Below are experts of layer 6 (counted from 0) of a mixture-of-experts language model. Rows are named router (the router's row for the expert), gate (a neuron's input weights, with its number), up (a neuron's input weights, with its number) and show model dimensions 0-127. Each number is 50 + 12 x the weight over its row's rms, rounded and kept within 0 to 99.
Before each expert's rows: a language model's description of what the expert responds to; "mostly gets" lists some tokens that are sent to it at least half of the time. This comes from a sample of Wikipedia text that the model never trained on.

# expert 1
Ordinal words and suffixes (First, Second, 8th, -enth) and opening parts of proper names such as Saint, Mount, Moham, High.
mostly gets: " Second", " Middle", " High", " Prince", " Moham", " Vice"
router:42 60 54 44 52 49 43 53 40 46 54 37 23 77 46 53 50 59 61 42 42 40 67 48 58 48 58 61 25 46 74 45 25 61 51 59 46 47 39 52 23 36 53 48 39 67 45 60 51 53 58 40 39 66 59 32 56 53 59 36 33 58 55 23 63 48 51 57 37 36 43 54 31 56 26 51 60 40 64 83 58 29 42 64 68 46 69 40 64 48 67 47 27 41 56 53 48 51 45 37 59 66 58 66 41 57 44 42 27 51 28 62 60 58 47 54 53 40 49 37 40 45 57 49 54 60 50 71
gate3:68 35 50 45 19 56 39 50 59 49 71 54 54 60 67 56 59 75 41 47 64 43 37 38 52 58 70 64 50 44 33 77 35 55 41 54 40 29 45 34 32 38 28 64 66 31 38 55 35 24 39 36 43 66 57 49 53 43 45 60 51 50 57 45 35 56 48 38 58 44 62 56 40 55 25 48 38 41 45 53 56 43 48 55 47 27 50 51 48 64 39 51 50 21 32 46 69 59 54 28 56 75 52 38 59 54 54 31 44 48 34 34 44 49 31 44 56 49 47 48 53 35 64 57 41 61 52 49
up3:72 50 76 37 70 61 46 51 48 46 41 33 30 47 44 56 49 67 57 64 57 66 39 85 54 53 53 73 45 62 47 49 56 57 67 60 30 42 53 58 42 44 40 35 47 29 49 75 44 39 61 51 61 43 50 44 53 47 56 53 47 46 64 74 51 56 59 35 37 53 58 58 41 33 36 55 64 55 47 40 54 72 53 62 46 69 49 30 56 45 67 58 41 40 72 35 76 63 39 54 37 48 37 63 54 63 59 48 43 47 32 44 57 69 47 50 40 33 29 57 47 49 48 37 53 54 21 55
gate4:53 70 64 58 57 46 50 49 55 68 55 47 63 56 42 51 61 59 58 59 54 53 65 68 54 65 61 93 48 70 57 58 51 66 52 53 39 61 61 62 49 60 57 48 66 66 41 70 44 63 57 61 60 57 46 31 65 50 65 58 48 58 69 57 66 53 57 66 51 54 56 64 50 74 57 73 65 68 75 69 58 55 50 50 74 64 59 64 68 76 53 51 38 57 58 58 59 51 54 56 59 63 44 60 53 59 64 51 49 63 65 66 60 61 64 55 61 56 56 56 56 48 64 55 63 67 73 62
up4:44 69 41 52 47 40 55 50 41 30 50 55 44 60 46 41 47 29 35 35 32 49 34 51 40 49 38 29 28 23 29 48 43 49 41 50 41 30 52 32 50 43 35 38 42 46 46 44 47 46 39 49 45 51 55 59 25 55 30 54 42 31 39 36 48 59 31 23 51 48 53 53 61 23 44 40 42 44 34 34 27 48 53 30 54 53 39 55 30 27 36 37 46 65 41 45 45 39 52 47 44 58 51 42 27 37 35 34 49 56 23 29 40 44 41 33 44 50 47 49 50 47 52 47 33 39 31 61
gate5:44 40 47 81 52 50 63 55 38 45 41 41 44 46 41 51 46 50 53 43 30 39 46 34 39 58 37 53 26 48 31 46 31 51 45 52 51 35 36 34 47 27 41 44 41 43 51 59 48 55 50 58 40 36 54 41 50 57 40 61 36 58 53 36 33 55 52 43 38 40 47 54 37 56 56 49 54 41 45 60 49 22 37 48 52 63 40 48 51 66 38 41 12 43 62 35 68 37 20 27 40 56 51 40 48 33 47 39 41 51 53 34 43 52 48 25 22 56 40 27 35 42 70 30 35 39 50 42
up5:56 52 42 49 33 48 61 55 51 46 61 49 72 62 67 41 43 36 45 57 57 43 44 54 53 36 57 46 54 46 58 62 57 56 69 52 72 52 41 43 84 60 55 84 62 55 90 63 62 39 39 37 67 50 59 64 47 40 36 77 44 48 60 55 52 43 40 73 48 62 58 79 48 46 41 57 58 46 52 45 43 36 55 46 60 42 56 60 45 41 53 64 55 70 58 46 56 60 38 64 37 47 54 54 67 60 51 53 50 70 37 57 48 46 87 59 72 51 47 55 65 42 69 58 46 58 47 38
gate6:25 37 56 60 54 54 88 57 61 63 66 40 46 56 54 53 33 56 54 46 37 44 71 51 46 45 39 41 49 52 61 47 62 41 59 30 48 60 42 46 71 30 67 43 53 41 58 44 55 50 44 55 50 59 44 28 65 57 69 64 35 47 30 23 63 58 35 49 52 35 48 49 41 51 41 41 66 58 58 77 72 51 66 63 34 57 51 39 81 58 68 42 50 40 46 49 63 64 35 47 48 69 60 66 53 41 63 59 50 40 54 57 60 61 29 56 36 43 58 51 45 65 59 48 35 40 60 32
up6:29 55 42 53 69 57 32 65 53 47 54 53 60 67 70 61 39 49 48 63 38 37 40 45 52 48 45 44 62 70 76 26 74 52 69 46 48 39 52 54 44 48 46 54 38 69 52 45 37 46 56 52 63 64 64 35 50 66 51 56 47 52 40 44 82 58 47 41 56 45 55 66 59 70 42 79 56 59 54 46 58 45 63 57 54 64 40 45 56 45 55 77 38 64 59 73 55 65 62 38 53 60 76 77 42 61 51 65 53 61 62 69 41 55 51 54 66 48 53 33 47 48 66 41 60 47 40 72
gate7:67 47 48 33 42 48 41 51 46 33 56 57 36 55 52 61 40 59 66 54 43 61 53 40 57 37 51 65 45 72 56 63 44 62 44 57 60 53 53 43 53 55 47 51 41 47 59 34 74 46 49 70 66 59 69 45 74 62 50 33 47 75 47 42 76 61 33 63 56 50 67 62 54 52 57 64 71 41 60 53 44 52 54 82 54 62 66 52 53 66 47 34 48 30 63 66 68 42 44 46 47 47 51 53 23 69 52 47 52 34 62 66 67 47 45 49 36 50 22 67 29 50 56 26 44 53 34 62
up7:63 44 39 44 58 52 64 60 56 62 40 59 49 41 50 37 45 59 66 43 44 44 27 64 48 43 60 40 76 68 32 33 59 41 53 74 82 70 67 42 46 38 62 51 73 25 54 57 41 57 56 60 52 52 60 56 57 31 49 50 50 46 52 37 28 46 66 64 25 45 46 32 15 55 42 52 51 42 46 49 33 48 53 53 57 51 39 57 48 48 58 71 32 43 62 57 48 67 54 52 53 44 47 45 60 41 30 52 38 55 73 41 42 37 48 51 38 47 36 34 43 48 32 49 65 62 42 74
gate8:50 30 45 61 47 34 69 49 51 53 65 37 51 56 58 49 41 66 67 40 37 39 72 24 65 55 55 51 41 45 43 72 35 52 50 56 58 52 52 45 37 44 23 52 29 68 62 42 68 28 36 56 49 35 62 56 43 62 44 33 65 49 70 39 43 66 50 54 43 33 51 59 39 60 52 43 58 47 60 67 56 37 46 49 47 30 68 59 45 44 58 52 34 51 25 47 45 56 40 34 63 56 41 56 55 52 50 59 11 41 50 56 70 55 53 39 56 41 31 70 30 58 32 49 38 48 32 43
up8:54 51 90 35 56 52 27 57 34 47 55 31 58 56 57 30 55 29 66 46 63 62 58 74 67 66 51 41 56 56 41 43 47 64 56 56 49 57 44 57 59 65 57 29 69 52 55 71 51 33 61 44 52 45 48 54 58 45 56 57 59 46 44 47 45 58 53 63 59 54 59 34 20 57 74 46 54 57 41 43 55 53 64 75 61 58 42 44 51 45 55 50 38 38 45 57 56 51 36 73 33 48 83 61 60 49 74 62 55 51 58 62 53 50 52 43 47 68 65 40 73 51 59 73 59 49 37 53
gate9:54 61 55 49 38 27 50 40 36 55 48 45 50 59 55 56 54 34 38 53 35 52 41 64 28 49 48 73 53 24 70 61 56 24 48 52 59 43 61 67 52 41 47 49 27 54 27 23 42 60 41 51 41 68 60 56 41 43 54 40 41 72 57 46 61 37 56 51 56 34 48 64 47 35 55 26 62 49 36 37 37 31 61 36 38 28 44 62 64 43 37 46 54 31 49 47 56 53 63 43 38 51 71 41 59 37 36 44 35 38 50 41 54 71 44 50 21 44 47 67 47 35 60 32 38 47 38 59
up9:67 33 45 48 54 61 27 44 38 42 40 59 53 61 57 62 65 55 31 21 40 30 64 58 49 43 61 52 70 58 27 38 38 46 49 64 46 72 78 45 42 48 69 56 63 66 50 54 49 44 44 35 47 31 40 21 46 39 34 59 43 52 54 65 71 36 55 47 43 43 70 25 48 56 56 68 18 39 50 45 58 54 42 48 45 39 40 41 45 54 42 34 34 51 47 54 47 49 52 33 59 44 33 62 36 28 54 58 46 50 38 47 48 51 61 55 31 32 52 50 45 70 38 52 62 35 46 58
gate10:76 52 36 39 50 44 66 66 44 34 49 46 50 54 41 71 48 39 64 52 46 29 36 64 49 56 60 70 70 49 65 52 34 54 36 62 30 51 37 60 32 43 46 39 44 70 34 18 47 37 48 49 39 65 48 35 51 51 41 32 49 59 52 43 37 41 60 43 55 39 39 45 54 43 40 41 48 39 69 57 45 54 48 51 39 65 53 53 42 55 54 57 62 36 66 56 59 59 50 35 37 49 54 25 60 59 63 45 47 42 41 25 55 56 49 68 30 24 50 38 66 54 57 31 55 37 36 85
up10:52 71 57 58 34 45 54 61 47 54 58 46 54 56 34 48 40 32 49 44 60 26 57 46 55 37 70 61 29 27 48 42 37 64 68 55 38 56 37 73 34 41 48 53 47 61 47 42 39 47 55 37 37 51 54 69 42 24 40 57 32 34 66 40 25 60 52 54 61 22 46 55 53 60 46 46 57 45 58 51 72 39 57 54 61 50 45 73 51 36 47 66 44 32 40 52 59 57 44 46 55 53 55 52 56 61 68 55 44 30 53 77 46 37 53 40 57 41 53 48 47 40 64 61 43 58 10 27

# expert 33
Direction and prefix words starting place names, like North, West, New, Central, plus non-Latin script pieces such as Thai, Hebrew, Chinese.
mostly gets: " North", " West", " South", " New", " Central", " Northern"
router:35 61 59 47 38 45 73 53 38 49 38 52 52 80 44 57 60 57 49 30 32 50 51 33 56 52 46 63 44 62 43 57 48 49 69 57 63 43 56 42 38 33 40 38 53 51 63 45 51 73 55 41 25 51 59 36 68 53 35 43 36 62 67 36 63 42 35 44 47 53 56 61 19 58 24 61 57 50 49 64 55 28 30 57 71 57 51 44 57 43 48 65 40 48 57 47 56 43 25 26 50 45 50 53 51 56 59 74 62 58 23 61 69 62 35 52 60 54 56 42 38 43 41 53 52 47 25 54
gate0:49 59 69 60 24 68 60 40 43 39 40 49 64 61 26 47 53 50 43 60 40 52 36 61 42 51 57 51 66 56 37 75 57 43 48 45 51 30 60 23 56 40 65 31 53 52 54 60 41 46 61 46 40 34 53 27 67 64 60 53 46 55 53 40 41 39 34 38 41 44 48 61 43 59 39 66 59 63 30 54 52 20 60 53 51 49 49 50 45 32 49 56 41 42 61 54 41 46 52 42 35 51 50 60 59 41 46 83 53 88 18 51 50 69 37 57 72 57 49 47 53 53 54 59 49 31 57 40
up0:48 49 27 51 31 43 59 35 26 55 83 55 34 40 42 40 37 53 34 51 46 50 52 69 48 48 73 66 63 51 46 40 45 67 53 87 51 59 57 52 50 40 39 59 58 61 59 53 47 62 41 39 37 47 41 52 68 53 40 37 48 80 42 49 70 48 67 55 50 49 55 44 64 33 35 52 45 30 69 65 37 44 53 47 62 62 50 44 44 62 52 69 49 40 37 25 37 52 46 40 47 58 44 38 62 59 54 69 51 56 44 42 34 49 62 65 79 38 52 48 45 31 42 51 47 70 61 47
gate1:43 76 46 43 45 61 52 49 66 57 44 47 65 62 51 65 52 52 36 48 37 42 60 33 69 53 63 45 50 53 47 55 59 49 61 64 34 30 39 62 20 39 50 45 57 56 50 26 46 64 54 24 41 71 42 39 41 47 40 54 54 32 68 34 50 40 53 22 27 58 42 49 48 54 33 66 42 36 52 55 35 42 40 46 54 45 61 56 52 51 26 36 39 36 77 45 61 42 29 41 69 43 56 59 29 44 59 58 69 61 32 58 66 70 38 51 59 67 54 36 55 34 54 48 39 49 51 48
up1:45 45 55 54 64 55 28 62 50 68 63 71 53 45 37 62 68 31 50 57 53 69 62 47 56 79 55 58 49 34 32 55 44 62 56 56 41 56 53 47 30 55 55 50 55 38 66 49 53 47 65 47 29 62 54 47 57 76 49 59 44 58 65 64 62 61 69 43 44 66 76 46 43 58 34 55 43 48 67 42 41 25 64 47 56 64 48 50 47 63 58 59 41 47 64 48 48 37 42 59 32 48 72 45 54 54 33 70 44 71 46 64 65 34 40 56 74 68 78 55 59 46 57 39 53 59 70 50
gate2:45 52 84 34 43 35 54 57 54 48 55 69 57 57 57 58 35 67 46 57 48 28 51 36 54 32 41 45 34 46 36 39 43 54 59 39 46 51 49 54 53 32 54 51 44 43 65 39 34 62 47 69 49 42 44 18 43 48 18 52 52 37 65 44 52 50 54 63 39 38 46 47 52 57 46 46 39 49 31 57 48 33 53 42 58 35 30 62 50 48 37 43 48 61 46 28 39 47 35 17 58 43 46 60 47 71 60 60 79 37 27 59 68 46 53 55 42 57 56 54 73 56 39 41 35 52 69 32
up2:66 53 58 71 62 36 42 42 60 42 45 61 64 34 62 50 45 58 42 55 74 68 39 48 49 55 34 54 28 49 44 41 54 37 32 44 55 59 66 50 49 61 41 48 62 32 45 57 51 73 44 44 59 54 59 54 58 33 74 29 42 63 57 58 52 59 60 56 38 42 37 43 60 57 44 43 54 78 49 41 46 57 60 46 60 59 39 42 62 41 77 62 26 41 29 68 45 43 50 69 56 43 52 51 52 46 38 39 25 67 54 46 57 56 34 26 47 32 59 72 53 63 60 77 33 68 52 56
gate3:47 59 53 31 59 29 60 51 76 47 56 57 36 69 49 43 41 44 45 59 56 43 21 55 54 52 61 67 34 56 58 63 29 53 39 49 49 58 57 51 44 51 61 35 52 49 41 25 40 40 54 49 59 55 43 53 69 48 50 81 40 65 45 45 39 30 46 48 35 53 29 79 25 26 49 64 49 55 53 36 60 66 44 52 55 43 48 73 54 38 48 35 42 68 54 37 66 36 65 48 54 37 45 65 47 46 56 53 52 56 33 50 86 43 37 47 29 65 55 46 48 49 46 56 61 39 50 33
up3:44 49 24 37 52 51 52 49 49 42 54 50 46 60 46 29 33 43 55 42 70 54 60 66 44 59 45 59 54 50 54 49 61 45 41 59 48 69 73 55 52 39 56 47 36 77 47 62 46 58 67 55 57 53 50 25 52 66 43 35 29 32 54 53 46 59 41 46 54 56 55 52 51 37 44 48 43 18 65 46 52 45 58 45 34 53 64 51 46 57 55 36 62 46 68 45 42 45 73 61 56 58 41 27 61 49 75 19 44 43 90 42 32 60 69 28 31 52 57 44 59 57 66 48 64 60 54 48
gate4:41 34 50 51 29 45 37 37 48 60 36 45 50 61 47 59 46 64 40 44 62 49 21 30 33 53 46 43 37 49 34 67 46 43 40 68 34 49 40 51 41 34 55 33 34 27 46 33 71 67 44 39 13 51 62 49 51 42 47 37 42 44 57 48 52 39 39 43 65 30 59 44 33 34 21 76 46 58 42 58 50 35 55 46 59 39 48 37 44 44 47 53 31 41 50 45 53 39 17 36 42 41 57 57 34 49 47 44 45 55 53 57 64 46 41 53 37 39 41 49 79 44 42 37 60 44 48 52
up4:47 41 47 64 67 72 65 61 61 50 67 53 37 45 46 48 65 71 45 55 62 55 18 32 42 72 58 43 52 50 49 57 49 40 48 41 49 43 56 49 67 68 48 50 35 49 60 67 45 33 54 75 53 68 53 70 40 59 55 44 39 66 51 34 38 33 41 58 56 55 45 52 34 53 87 47 44 54 59 42 28 57 56 35 52 44 49 47 58 56 49 67 48 31 40 53 40 44 54 64 28 50 24 34 41 41 52 43 33 65 41 28 58 51 63 51 43 59 43 73 31 47 67 38 62 46 46 59
gate5:50 43 58 39 54 51 47 50 45 73 35 71 44 30 51 44 43 44 31 47 29 31 55 45 70 55 81 25 34 56 59 43 59 30 58 34 54 40 58 50 20 67 48 59 54 61 30 36 43 65 41 63 39 50 63 52 55 43 41 34 53 68 49 66 53 46 55 51 45 55 36 55 63 57 43 32 52 55 55 45 47 37 50 47 63 60 33 51 28 32 61 50 51 43 45 43 35 52 38 46 76 66 31 65 52 46 53 71 50 41 33 49 51 76 46 58 55 54 52 57 65 42 23 58 62 36 42 56
up5:49 49 77 68 57 40 45 46 53 27 52 75 51 64 59 45 42 38 39 66 43 36 40 35 47 43 48 50 46 49 41 58 49 41 64 45 47 42 62 60 58 52 70 52 44 47 55 54 39 52 51 68 63 65 61 64 51 41 39 48 42 58 61 49 49 55 60 43 50 26 66 49 43 35 33 33 50 56 31 59 54 51 64 61 80 27 41 61 40 44 39 49 35 74 41 48 48 38 47 49 53 15 53 49 57 69 43 21 48 27 47 36 43 37 53 40 44 26 67 29 65 37 45 38 54 43 71 53
gate6:25 63 52 60 51 45 34 38 36 41 50 41 53 61 59 48 59 44 27 23 29 50 46 39 53 36 35 47 52 50 58 50 40 42 45 48 44 20 50 31 56 30 31 53 62 44 47 43 39 70 39 37 26 44 68 27 44 32 33 53 48 56 45 43 50 50 26 51 50 29 57 54 29 58 30 64 39 25 73 62 36 50 41 57 43 43 51 49 36 50 34 46 32 46 58 43 55 32 26 28 64 39 70 55 49 50 54 49 51 59 40 48 58 58 47 53 45 48 52 36 41 37 43 61 39 58 37 58
up6:46 53 48 48 58 76 40 47 45 55 63 43 42 57 47 62 52 39 34 35 63 42 66 46 61 45 42 65 49 57 41 37 43 37 55 70 48 37 73 66 42 31 48 34 29 50 25 30 48 53 45 30 14 60 58 45 26 59 60 37 59 72 47 48 40 43 64 43 42 42 60 49 47 61 51 57 46 48 54 39 47 53 31 77 72 42 41 58 46 35 67 28 60 47 45 53 36 69 31 40 55 21 38 34 40 52 36 49 49 56 52 54 48 59 41 32 49 56 69 59 50 54 51 41 46 65 35 53
gate7:60 33 46 46 48 45 53 55 56 61 30 40 31 38 48 42 52 53 40 44 48 34 34 45 46 38 66 26 42 59 32 44 56 37 28 47 50 39 56 50 20 27 42 56 56 36 42 35 31 50 45 21 47 55 39 33 45 49 46 57 50 23 53 57 45 47 58 48 70 41 54 40 36 59 30 50 21 35 23 45 34 45 40 55 51 57 45 32 42 43 35 54 49 35 58 49 59 44 36 31 68 41 52 49 56 20 55 46 46 46 50 41 64 62 49 46 50 20 63 54 39 53 34 43 52 63 41 49
up7:32 46 47 32 62 34 32 60 51 33 48 40 52 58 28 37 66 30 43 61 45 45 45 39 55 43 62 68 58 38 62 48 72 50 57 68 36 56 37 27 76 48 67 50 34 41 36 46 61 47 45 50 42 20 46 49 42 41 68 63 47 50 37 47 32 34 53 49 44 72 46 55 37 49 63 44 38 55 73 30 54 23 44 35 26 50 65 30 41 60 36 44 50 50 47 48 46 46 53 52 44 50 46 31 69 28 42 52 40 48 53 34 35 53 47 34 48 55 32 47 31 66 48 44 48 48 49 51

# expert 39
The Arabic article Al/al and similar short syllables in Arabic and foreign names, like Al Ain, El, Sal, Los.
mostly gets: " Al", " Sal", " al", " el", " ag", " El"
router:27 46 59 42 48 26 50 48 38 41 24 66 58 67 37 60 47 45 53 42 54 42 37 27 62 55 28 46 30 43 56 55 32 59 66 36 56 62 35 48 39 51 42 44 52 58 39 68 58 78 64 43 25 70 41 32 47 66 61 47 49 65 67 44 59 37 59 52 51 43 33 58 46 35 51 45 45 49 61 67 49 54 44 37 73 60 49 68 58 24 54 76 39 43 59 55 45 40 53 47 46 59 43 67 46 50 50 69 46 41 28 40 68 43 56 51 75 58 31 56 58 42 54 50 56 39 54 62
gate3:35 45 48 40 45 47 52 75 48 35 33 54 69 39 30 38 59 50 34 47 23 37 54 52 53 43 29 42 28 76 49 38 39 54 56 38 47 42 37 35 39 50 44 37 64 37 33 53 53 44 58 37 64 49 50 28 26 36 63 36 73 63 42 41 30 61 66 56 39 40 60 51 42 36 34 67 36 42 36 61 36 62 27 47 42 36 47 51 55 38 60 51 42 50 50 37 51 33 32 21 46 46 54 59 41 48 63 49 43 50 38 39 50 33 36 73 50 61 37 48 55 47 48 52 44 58 53 60
up3:44 40 34 61 59 48 45 54 46 56 51 59 49 52 20 22 51 43 44 69 53 51 41 51 58 52 65 61 49 37 42 37 76 49 56 43 28 60 46 60 55 57 49 61 60 43 51 56 71 45 53 60 43 52 52 43 68 38 45 51 41 70 66 39 59 47 52 46 55 66 54 46 35 47 34 52 41 58 42 67 38 70 78 53 36 56 61 40 42 69 26 49 56 46 50 59 34 66 68 48 40 43 79 38 81 62 39 58 54 60 52 57 70 33 68 41 70 40 40 62 46 46 31 65 64 61 37 48
gate4:36 64 59 41 63 40 46 61 43 39 40 48 40 63 47 44 36 53 39 52 41 44 40 47 66 38 47 33 28 42 56 41 29 45 53 48 55 55 39 26 57 43 34 54 66 36 36 45 52 50 39 52 28 55 40 29 55 59 54 47 61 36 32 42 44 51 57 39 33 49 38 38 44 41 23 51 38 48 65 67 50 52 36 32 55 38 42 41 40 18 29 47 45 40 54 63 50 36 51 55 52 38 44 62 44 60 64 30 38 29 26 44 62 47 43 41 67 42 21 45 55 25 57 48 44 19 55 51
up4:59 65 47 62 44 54 68 54 62 46 49 61 52 47 46 45 44 58 49 49 38 55 43 66 18 58 26 61 43 81 41 46 45 61 43 65 53 41 56 37 58 45 42 48 30 71 55 73 43 41 65 40 62 48 43 46 57 56 45 35 32 41 57 44 53 54 59 41 41 59 52 47 75 59 59 41 30 73 61 30 56 65 69 50 59 41 48 50 67 48 50 50 61 39 54 38 24 40 34 24 50 52 31 40 50 53 46 58 47 38 52 76 58 57 47 46 47 45 51 29 79 65 49 57 24 48 67 44
gate5:35 43 54 48 54 39 45 30 26 56 65 22 56 39 55 31 60 68 57 36 50 47 51 42 54 49 48 42 52 47 42 47 26 39 63 50 50 36 58 48 32 46 47 58 37 39 53 50 59 84 73 51 41 48 65 36 54 59 36 60 47 46 52 42 51 45 63 49 21 39 28 50 33 29 57 58 30 62 42 60 55 69 56 65 46 55 57 47 48 56 45 64 63 35 53 63 51 38 48 64 51 64 44 47 60 35 52 88 49 37 53 43 54 59 47 28 29 46 41 60 69 43 43 61 46 38 56 72
up5:45 61 41 37 70 70 63 48 38 49 56 43 54 59 60 38 74 22 57 50 51 47 52 37 25 28 55 36 47 47 49 43 58 56 41 50 44 46 47 53 63 46 56 36 37 33 75 60 68 57 47 73 65 69 51 45 49 63 46 55 63 45 54 51 74 49 46 62 63 64 34 50 57 44 61 55 57 46 44 49 55 42 23 60 48 63 20 73 37 67 51 40 31 54 48 35 67 55 21 43 41 51 41 33 34 45 67 50 47 42 43 42 42 53 63 33 50 43 50 46 27 43 51 57 61 53 72 49
gate6:22 34 42 43 37 30 70 52 32 66 34 33 38 57 44 47 49 52 53 48 43 42 31 41 36 49 29 39 44 61 43 31 26 55 44 58 35 59 54 33 40 41 58 39 35 44 34 59 46 62 60 50 41 61 49 39 45 46 38 35 48 41 67 40 71 30 51 56 49 14 53 64 52 37 33 43 46 23 61 57 38 56 66 25 54 43 43 71 40 51 50 36 31 53 60 55 34 47 42 58 43 53 31 54 49 39 57 51 49 49 55 45 45 48 57 44 57 43 30 58 29 41 44 40 55 45 47 73
up6:50 47 61 27 36 33 60 49 35 65 73 55 40 41 37 56 52 45 54 54 48 43 73 71 41 47 39 61 55 57 46 53 45 49 32 40 43 74 62 44 40 40 52 56 38 43 53 41 72 58 55 55 61 70 35 78 60 52 65 49 36 50 69 54 33 46 75 42 50 56 65 50 41 53 18 62 26 55 40 42 42 51 57 51 51 49 26 58 54 52 51 35 52 69 73 66 54 68 44 32 50 43 47 42 62 23 71 52 53 43 68 55 62 38 57 45 46 62 53 58 62 66 37 61 50 42 41 51
gate7:52 63 59 55 47 35 54 41 35 58 42 46 76 66 53 47 50 52 74 54 46 36 50 49 53 50 45 37 47 53 71 46 10 47 43 45 58 39 42 53 48 38 41 43 59 45 35 58 56 70 50 32 67 36 31 29 52 38 48 43 38 66 49 42 56 63 56 54 53 43 33 47 49 47 84 46 46 52 57 64 54 51 47 51 41 54 32 88 38 37 41 37 51 37 53 57 52 48 37 32 71 48 46 38 68 48 42 30 46 43 38 34 45 40 19 63 56 43 39 65 37 51 51 46 55 26 52 61
up7:47 54 45 39 69 43 42 43 48 51 32 60 60 38 31 56 45 65 48 67 32 52 46 46 52 42 61 55 65 53 51 43 35 72 40 65 36 51 56 33 72 40 58 51 55 64 63 45 61 47 49 42 49 76 63 53 51 58 62 46 36 58 49 64 64 48 38 39 45 39 64 49 52 49 24 22 61 67 29 37 75 36 39 45 45 49 61 39 56 65 53 19 48 52 50 40 56 53 56 48 31 66 42 57 66 50 54 77 42 69 55 51 46 37 64 68 32 46 58 54 52 38 53 61 54 31 36 21
gate8:20 41 61 56 49 52 63 41 45 45 47 51 64 57 47 76 33 39 55 74 37 45 44 27 56 52 34 37 31 49 45 56 30 69 52 51 48 56 40 39 63 50 46 49 48 43 58 43 53 70 57 54 35 35 47 41 45 42 69 48 68 46 60 48 60 30 42 48 39 42 55 17 79 46 54 46 53 62 61 68 51 56 32 48 52 40 37 60 44 41 66 68 28 38 56 63 46 36 36 60 65 52 49 37 34 52 41 41 32 44 34 33 56 58 60 49 42 67 38 42 31 35 70 45 66 41 38 48
up8:47 70 55 72 37 58 58 60 42 36 45 21 61 54 34 42 34 29 52 47 44 52 58 65 49 39 59 43 29 60 66 46 37 57 55 47 55 60 54 49 44 66 55 60 38 45 54 43 34 60 52 44 62 46 59 44 62 74 64 70 39 76 38 52 61 49 59 23 48 65 49 34 54 41 51 37 78 64 71 71 69 36 39 58 39 51 43 65 51 48 40 49 55 25 64 46 36 43 42 48 49 57 26 51 72 40 29 47 53 48 57 37 50 39 50 41 62 49 50 55 60 71 35 56 42 67 66 50
gate9:44 34 57 29 37 31 53 41 49 46 48 68 62 63 45 29 43 52 34 54 53 30 43 53 51 39 32 36 43 32 45 57 42 57 50 35 54 40 33 24 40 52 43 53 47 56 49 42 43 42 37 55 41 55 49 47 32 44 49 24 65 51 56 33 47 36 57 64 42 30 38 43 51 47 53 54 48 35 45 63 33 45 49 29 65 46 27 48 64 19 56 63 27 40 50 44 55 38 46 53 69 57 36 54 52 47 52 44 42 47 36 38 55 41 53 15 74 43 32 36 39 36 71 47 48 39 28 54
up9:33 45 42 23 32 55 55 55 29 42 39 41 61 53 40 48 71 37 53 47 33 29 39 51 56 51 41 37 41 60 40 28 66 31 66 32 50 60 47 57 50 60 32 41 26 39 36 63 49 47 41 43 47 58 40 35 60 39 50 57 62 56 44 49 58 56 31 38 60 53 20 33 33 56 53 62 56 38 71 52 63 63 46 29 40 43 60 58 55 17 31 53 55 63 51 22 47 40 47 54 49 44 40 49 77 40 45 52 43 53 59 45 46 41 50 69 38 48 28 59 65 49 53 39 54 50 52 54
gate10:06 42 46 38 42 49 42 43 25 39 30 83 62 44 50 43 50 40 67 22 39 55 46 54 73 43 60 42 30 48 69 66 34 54 54 50 41 60 49 53 38 50 42 65 48 45 36 46 29 72 59 42 41 44 41 37 51 81 59 50 40 50 43 42 43 52 54 52 49 43 55 45 47 39 67 45 38 56 41 54 58 50 54 51 51 52 48 56 65 44 59 43 38 41 41 68 61 40 65 49 61 64 43 45 56 42 57 47 35 23 57 42 38 40 47 66 60 35 16 60 45 40 44 39 54 61 51 40
up10:47 33 72 77 46 60 57 68 50 41 24 69 48 69 63 53 42 52 66 41 50 57 54 76 64 54 34 59 61 41 60 65 47 71 29 57 53 61 58 34 47 37 64 46 74 30 63 58 50 59 50 53 37 55 35 53 45 54 76 49 42 32 62 58 40 51 54 41 47 63 64 51 54 36 51 31 45 69 34 43 50 41 50 37 64 54 61 77 68 59 52 45 48 37 45 56 38 51 63 63 54 43 49 47 56 69 62 53 48 36 44 54 60 35 70 49 54 51 64 36 45 71 65 61 31 62 51 60